config.yaml
experts_per_token: 4
d_expert: 48
normalize_top_k: false
n_groups: 8
lr_router: 0.000325
vocab_size: 11909
norm_eps: 1e-06
batch_tokens: [32768, 65536, 98304]
steps: 9613
dataset: "wikipedia_en"
Below are experts of layer 3 (counted from 0) of a mixture-of-experts language model. Rows are named router (the router's row for the expert), gate (a neuron's input weights, with its number), up (a neuron's input weights, with its number), down (a neuron's output weights, with its number) and show model dimensions 320-383. Each number is 128 + 24 x the weight over its row's rms, rounded and kept within 0 to 255. Numbers have three digits each.
After each expert's rows: "gets" lists some tokens that make up at least twice as much of what it gets as of all text. This comes from a sample of Wikipedia text that the model never trained on. Tokens count by the router's weight.

# expert 13
router:106100145162108156107100115141172177154126097146087106069108153135098127147094102115125160163126132136116130128154122179142129145138168090111076120137154118101141114091118109144128131119137103
gate0:173161155117205128127148128120139078121107129105114122121114093113120122099132170128160135124103169124111104170120145077167128112132175093109144187106155128124126102136103159158108108118126112
up0:098127151136127159135134134115155126114145146127094158115162106124126125121114103124130182102148173160107130105132199123151141102129133166139125108138121158132203103124117112125109115151120088
down0:146134116090111138127111119115129151126159148120146130117132102121088160100128142128105143081085160185130130131114081148125178138139165130086148179131098204108092157150094152169063119180153121
gate1:119149150129124153143157176164125121137124076078084131077128121181123156120127145145150076123106110132136137128144118079176166124175113104145130099135125083096128176124127145144124122135132120
up1:130129117127078125133139120138123119137153136164125067143169092160182133153207121123134153091155148160126121104118106114130117150112137123107117157144130130155129157190126132163098119072133138
down1:124146099155143123124152130088143159121109119145144142130139132100103139085119113146120130137126112136136171109185151115145123094165123160151141129123117145094124094105094110097118143142123145
gate2:116170143148141101177134139102116094088119131125123103130129140114133129065170171142106181130080150136132082139113123137126117128113111115149136100184131143140151119123138133135110083091120118
up2:131081134131142108130132120125103133131110124081121155133116084113174100114130173138134131079142112126106125097116110130128134143143137116128144118156126177146134148135149129118151134167163148
down2:124141119172133108132153160112131129158122125084129117114119104137157125129111122149104157126159085125093132098121088167085166207126155130134105115111136131138132162129173161129109145132130131
gate3:130160124121133135103112093066097102092126143136119123152113162084108136093101143121141160149131154126133135118157149090125116131164092135126117131129137119139131158142133128104144070150129150
up3:064098134135165102154128140136109118129114108124103119126128096139147131146109139157157118147124143114144140137102137124147130101125111146120129118111127204116123160168131127096094124142093118
down3:131132114178139134128173109123136138063113090159071120127104099138128190106124135143129157127112130135137154165113089143085119134126147121143066128116137146101123106158171128159140104120149185
gate4:025131128134190136146201127131130094150126125128124122168153129139161152109164118130148121115096124183151126154130131119087115120131127135122121079160115141150120117135111122127120127116091133
up4:120139132155064128134115117138137147104127105129122105138124137147152124129128135130143093112151123132149118120124119108113127131142125120141164134115134102133098152178136132141059108122222138
down4:127129103151151146129082048107093151157111144148126139137171126098097113102076160146117128137136113128123109139129141146116152162106087128137138181152129134105135135129129078136111145090126152
gets: "\n", ".", "==", "===", "|", "-"

# expert 15
router:113125123135094150124148143124185135136120133138100108102145104117145165163159133132092169152150105148073094155160103128139166117136103108157107138144145103134109100114096123125121088147178127
gate0:091130125104105128156126142121098173133123121153145137130110149129131149139095111164130134082141154125113112092140140104139142106128114112120137131140131159127132134137076109089141141134173155
up0:115128168117099132135128101150133083203129144126124129134116142135168136120112158129116126107124155138093141125126161135127126127166133122075167114070102141136167139133127106122124121088125137
down0:139136149096161157128122131120132168113124087097138123161122118113148091111122134126072127110087134123104093104103119163173102106143122137115124149150131136169168161158118131093100128170107138
gate1:158144137147122177142121104076138111123124118103144139136129112144154126090114102149106100131112140124123128119149060125086109127162127106113126184127159133099137149127153118133088123096106117
up1:128082113134120104122128048125128105135085141146178123129128089121127102155151136138046127127175125142127128167153078136037134129116133167131085171129123137179139137136128115135126115112124145
down1:139118133131110124163154155104146157136117142126120142128129160123132138093105102115122153222130114153156125089132160142144132142134139125114133161115103109119129167166090123147122139136134147
gate2:112132142108097115140109127125111138157159124041098062120105134130135084134123179125070087158158195120127125157162138123109135140088128138142129190120128102122136107153126141164106160130115112
up2:091089133096108147129145131119170137121123134112111137140124137130121144158090063104111070128118153143170130109091102115164164096176128127122135151103097137097144130071124147117134142114135129
down2:149076096084137137128131100106145148143102077105174072157157135133140124121118120123121117078136182141125129145105128148128123117183152123122127162121149138124159129152080142131085158155131142
gate3:117134133127139127137124129133113141131128103141125160144121096113161123055057125133158124153125126157131107147111141129163111105086140134158121111113157116131109127162104169111143147130141145
up3:131105133072095121142128134101118162146101081128150158155122108129111154127140161155167136135188140146143129069128144117132165126118089134152085119128110113122141140139135106114129139136155123
down3:127106112132089110114107165129149147061095162130112128141164144121053101126144119138117119191099131134132090140124145113123132141071104127155115148162141100130126123149123137156164124143138150
gate4:128129157130118108097090140116119131165138136112137128129123135088175129114102155133112123142172130126139149120114085113116127130150146142106082143116170072178120121129093135189113148120124122
up4:168109136148137112130108135131137127076103137122112124088124117113186108145116137144127129121123158104095135119117103126149130139149114115119154132130095125140145146127123133146137155137119175
down4:131087108135137100096138143123104148076066077111097097085168094130148130127138122143133142126134203127166117118133146159115104125127116137062153164103109078122126129083099171136130127129138127
gets: "\n", ".", "==", "s.", "-", "==="

# expert 18
router:142108129112114132150151137150136127122148072134118084133123141132110157131148122139123113134122173117154134144139105153140132073167120153167146098142161167130147152147140141111098158145192127
gate0:111134126049114122110170133130142120122125078130110170138152125126091161100164125125099074092130143151169139142161130106102112098120118147091155184119134093152188125150117144126124149106142126
up0:117112128096129124134068162096127166096137116135129131168137065153103118151075131085100163115151137154131104109147158104145127132121154126113144151130044141120146110121158124103116126143156132
down0:122158125153148152102119117082129140140131089154072137150133106151129129130104079117129182141119127118143128131187082139135124102164147130133132130146169135157094151109119128115124124105071149
gate1:124114168108149139095169116145133159142114103105122098154106128144114153133129108089113127096141133127110138113128124128119138122141130129140122120098137108123163126127118126138081122093075079
up1:106121117130109085169109135113133066125161099095141121148128137140130121164122140174144109113109096131094122138087075108134092130137060171138115137093115166166100061103121146140129148112150120
down1:182135133074154150125124156128129108096114134114147130066180147149130130133129111136138137131153112163172157102152110156149118152086129080131138123137105144128108129098130117091165127114155125
gate2:159127147111115054131122116140177144139126153120122116166091127149122118111149110138136116130066145163086165115124155114127164102111163123105127086120105127130122137124120079120127136123067122
up2:159175126082106141122159138111120133113130124139151130070142160161128128137082123087146118128130097111124163085138121116138122096144108151079114123128195125123112103129128116114096092135129140
down2:122178160125194135129141112149128141117152103121149113080150119162155161150123121117120133113126126144115118106137147172119178164161135145097156134145187115145158128124139126140112116118130127
gate3:139170128135130104109178162153144124124128126146156117141104113174128127107170156135083132114104124127167177126088118153132150141132104111111099109123134132150135129123138116101226161134136124
up3:103123113122132128142119121108123149108074122077143129146160142091105144158131124125118143129134162134129122135158129148092153138128107100139140172113130160130160121115144115125051114128128134
down3:139166128170164171113122120123093136122106144170127136141130173106131140073133154194125113154126162100114122126162141087131113125130111075129106147107143147101134179134148127126113174134074096
gate4:125158117144131100107134096120120134144112157114179075139170128142120191138115175136109113145123111140149112153106159134144081106070138131135094182123120134153139112107121121102089107126168142
up4:112140143132087108126088132132094130127138132101088082138137082156123131143117130082089063132127130109115138141124122141127129142122117102131090139162141118140120176111106132160142100128100129
down4:159148135124129149067140135126124068144127101120079114079126132146150138082163131102123169124119114076129161186110167103099144135129133145137130136092111168132146073124106129138126175122139134
gets: " and", ",", " or", "s,", " c", " st"

# expert 2
router:081127117145093174107144098128106154186076160142120123076087071145127143124111139086135169174084134152110142078143102183158150124119114128136128129092145112090100080130124108104140105120090143
gate0:147120138147101122131122114159154123120133213145156146134091129129127089132138133112133127135137080126156107098135128176107105127143175157112106130060173127103149185147099129161151133116133128
up0:165130121123127146146110154121134109114147136097148133147179125143189124130144123118125129120139151146139119154154132108106104126113137163173188167117121114141122136120119098078074151115153172
down0:142134159131149155067111171120119143150120119115149142102091128144168122121084155119155122169117118129155098075119155107152132135106105117099133141094103123186153129079127110112140147094127094
gate1:136168128116131100124123134127102095140136137100092134105108107161113090144129133114133127122150131146122138113130138152146138143142124109124102151078128126118134099116097129086132102157122109
up1:111165128138155147070150129158072104139103151114104122104118088135146100155150120141139129113128151133131131108131128150155130133102126155111122115066093120084128138139087127144107078159128123
down1:158097113146146160138128128136122141149091120155158114117070147126134108091131136066118160126107105124126135177125146094133143132128125121066089109090076134147128151123127174101116098130142096
gate2:133148131151123112136086119114154126141136128101149110113124093128087149108146100109128100151148099090120146149140128124145181097089119161114119090154119149112131121120127076128119148103106126
up2:128130157141134177149122108127136165108132133206114152137152088127124151137091116133102127159148108146096138153106135210151106094132158064130146101104136130143126140101117109140105126181070115
down2:112150083135101113062127140129159105114071171100137100133142121125119149126114104130132147147117138128128193128129146116179137126131168133099087156150114119119108128106149110131125175144113101
gate3:152082117141143133143111143144120140153126099121147128128138128107139176149143173135110141137134111120135126137132113130133123115144119129133117108165081106119229134129124122153124066164128110
up3:103084107155125130147121123165158102165140147139108135157084125123132119139136108100110140124156158122183193154093109117075172139158129129096092129086102120099136126127130178140113106169138128
down3:133129127144199160052165136128115089114180110156173120185132116172148188155131124089104127115124129088135133115125122116132116105105128125101092130149136153110108093104072135121148153118119114
gate4:130136151109127148126122122171152125093123107166143124160100125130128160100151113138161170144170127131118134123133136130154123097131162129130118117138098154184110126150177097104124135118113120
up4:129138116128111138105132136094141111127131140128133137051122131149128114140179123143100135147136135114140120119176091140129090148195103170123147131059125143095094125150123155116120169106120151
down4:094112109121101149184110171146111097181142125143118114148133109122117145113122091131114108135145088103128133160143127109116122127127153088128115164129125160132124075101106173125128145121123103
gets: "|", " was", "\n", " is", " were", " are"

# expert 16
router:110138141116136157112149137135171128121104085156126125177119126122100109135103113129173152112087106096143147137159125092123136095129146125123128107155108162137123101145142131093122166151193125
gate0:106144128075130133126128161105171095164118163174169105137154124155135150127174156067120176148125137156135153143147172123089101088114145078123154127101130133094135127151129118079147110120099127
up0:134154160158136157109132118115109150107118145122145177135111090126101124164066138205148138148123151109116089100152101148124176154146130107175165164130097119167119154126124105128128182141091140
down0:106128140140133128170128111140115146142175139132139151142112155128121130123109111131128113140140124110090126052141118110148099162169128152104137119121104137095131118136106134131128125131131104
gate1:137141149133154098118120164125124138146102173130148131101128167103117127117098135152138172144075119150112135138157103126133126136151184170151176149104108138135123145124162151107101154154171130
up1:150142160087139121124131140094180095118151176132144139194146127149128098127143119108117117161128119139051142132113065090134164088137125141128134132125164124149133158158121131083142138060123121
down1:102137112112105124116123100092104103112116168150127087129137135194168128128088137145099147125121125102131117128166063140134137138151110133111120130143121117136155134133116138107116161067163134
gate2:107159048067150130095116115128145085128093158132115140130127154134134098124129136153106134163123127127170112112130145166133155114123144092116123122147133182145129131124133102174128162130092170
up2:127153129170173155099110114098136170137136117101131149128118135121153138149145093117101116110129128119113143133157069130128160117152126127121117133115089102121113111122118111094134141135120159
down2:124093141139144145144098100220116137097138073083182128139103118125155092126179119128141122115134104145123135135129154122098118127170133141128154139129133040125132129180111161132110118153126099
gate3:118145098152162151107154147132114122132092119132101123135160127166068145135116122149130159103110095121141125127148150136090089127128124123133128073125092128131106133101090114118118162125128164
up3:130130131126151098144102128193195146124098162105104123138125121146078136097170080176130128158190124142175133134119175128103128132123125152086137113075157113134163165160140137111155126127165147
down3:127113092149127182112177138086108117132132120163110117111176108144102137128130120116094130113140075112189137137091154148133126087084112111114075128117131124088127155123155148114104129109165098
gate4:113184171124159117130150162115139077154190138082110123194127140170102108139100135134120134124136139124127102128095117118113084133113086103135139154129110129091110105124125093129150117137153150
up4:157149140103117125098121121150134142141163167112131133167151116131137136133060096123173158158062138106071122052162078105086136116134148093161134132144132169181130136137136176135081110116172116
down4:098149157122115133123127104129124126210147108119141117118096148153117115090173098092151105129098109156127110109169104138124120150139126132114094095109074129118145167170169122165059122131115111
gets: " and", ",", " or", " &", " as", "s,"

# expert 28
router:145125125102152093136134138119121143111126096112114137140148143091093146124146106116167096128134129127116087143057108143133117096115130094135131146157121125129152088136096120147165163157121095
gate0:160126114170182152181125129128130098146124109165162121120071143143087110120108146111123117135103111106106182132113126131135124136128126139149143136085170081131150122116120137131103102084099077
up0:120074105157154125125065106144128143160124112143131113165129166144119187144135123118131073160124145128168129105087152153144109127123108134128151105114157133114128097121130157152151137136092107
down0:140132155127181151138095151138114157146118077177108147116154102126126122129152140129147118159128138138163112101086060108137119143140122133154168082119135141144157078112154123081113106139111138
gate1:152122138118144150140130128105121137175136145122136098077153132128128110144135116130115120105151134122117145135076110112144159134130186091100145129127116130124123128134142154146113209111162105
up1:124128158131115131107100170108130138146107129139121137131153178098140111122143153153125130162128149135121126169119131064098112110096144110125125129149176123164128086103137149137086142131159123
down1:108166132137132126115102158183143113124115060032123127153078128159139155122123103113135117131137123150129101154128104134162167096132140136142160121147116132127133128130154094120132163091142128
gate2:145126114136161079144105121138076132131120102139120142144139123119065142141139128112153118167138139118081104104123102134168150125105091119139142145162112118143161183084132115137126116154092120
up2:123150115127126126125112129136126104125147129152149120153134170132136120146152152128137127125131147102172098150123129161147074122183170127145143131095105089089126167126091148084109118118148116
down2:104136173133138136127150179116150123131161112126122132129083125135157130152121146163128117111124083126112155127127132174092136163150134135150124159121138139132144154130124131142161117100123147
gate3:095128102119171106101123132172150118124168156144132188157145149108135110120152156150081131123054116117109141118155127109131112139131120148156130144178118145103137058129127147076085111128159126
up3:150129132109123127130152131124110101159143127125125092115094172130095102175122113105120066154156111133104169144129131120110139125186126116069130121114085150118126131130108138083118110140197066
down3:124120140100148144144127124121107136110072126132132091132123131115129082162116143052140113139176169128125116143097144117105128137111178101129107092138109128103145144143132137093112106152123117
gate4:164160095140100135122142140127109127090133114141135165139106112130128121147106126181088122103162127151103095121112136137124142156110135125180136110125099126129118136127141081174159079163105124
up4:168137077152165137127135126126158142152110154128116143111111122097112131135124110115087123107149130126127111125148100214109115098148164129127106150130103072113180147108107122117182135150182093
down4:153140139133138188139156126124145126118149133137133116153141157124097126100172113148092126132132155143133131132123152149044117185124143123126179126153163117083134150117111146155143098123086136
gets: " K", " S", " H", " P", " G", " R"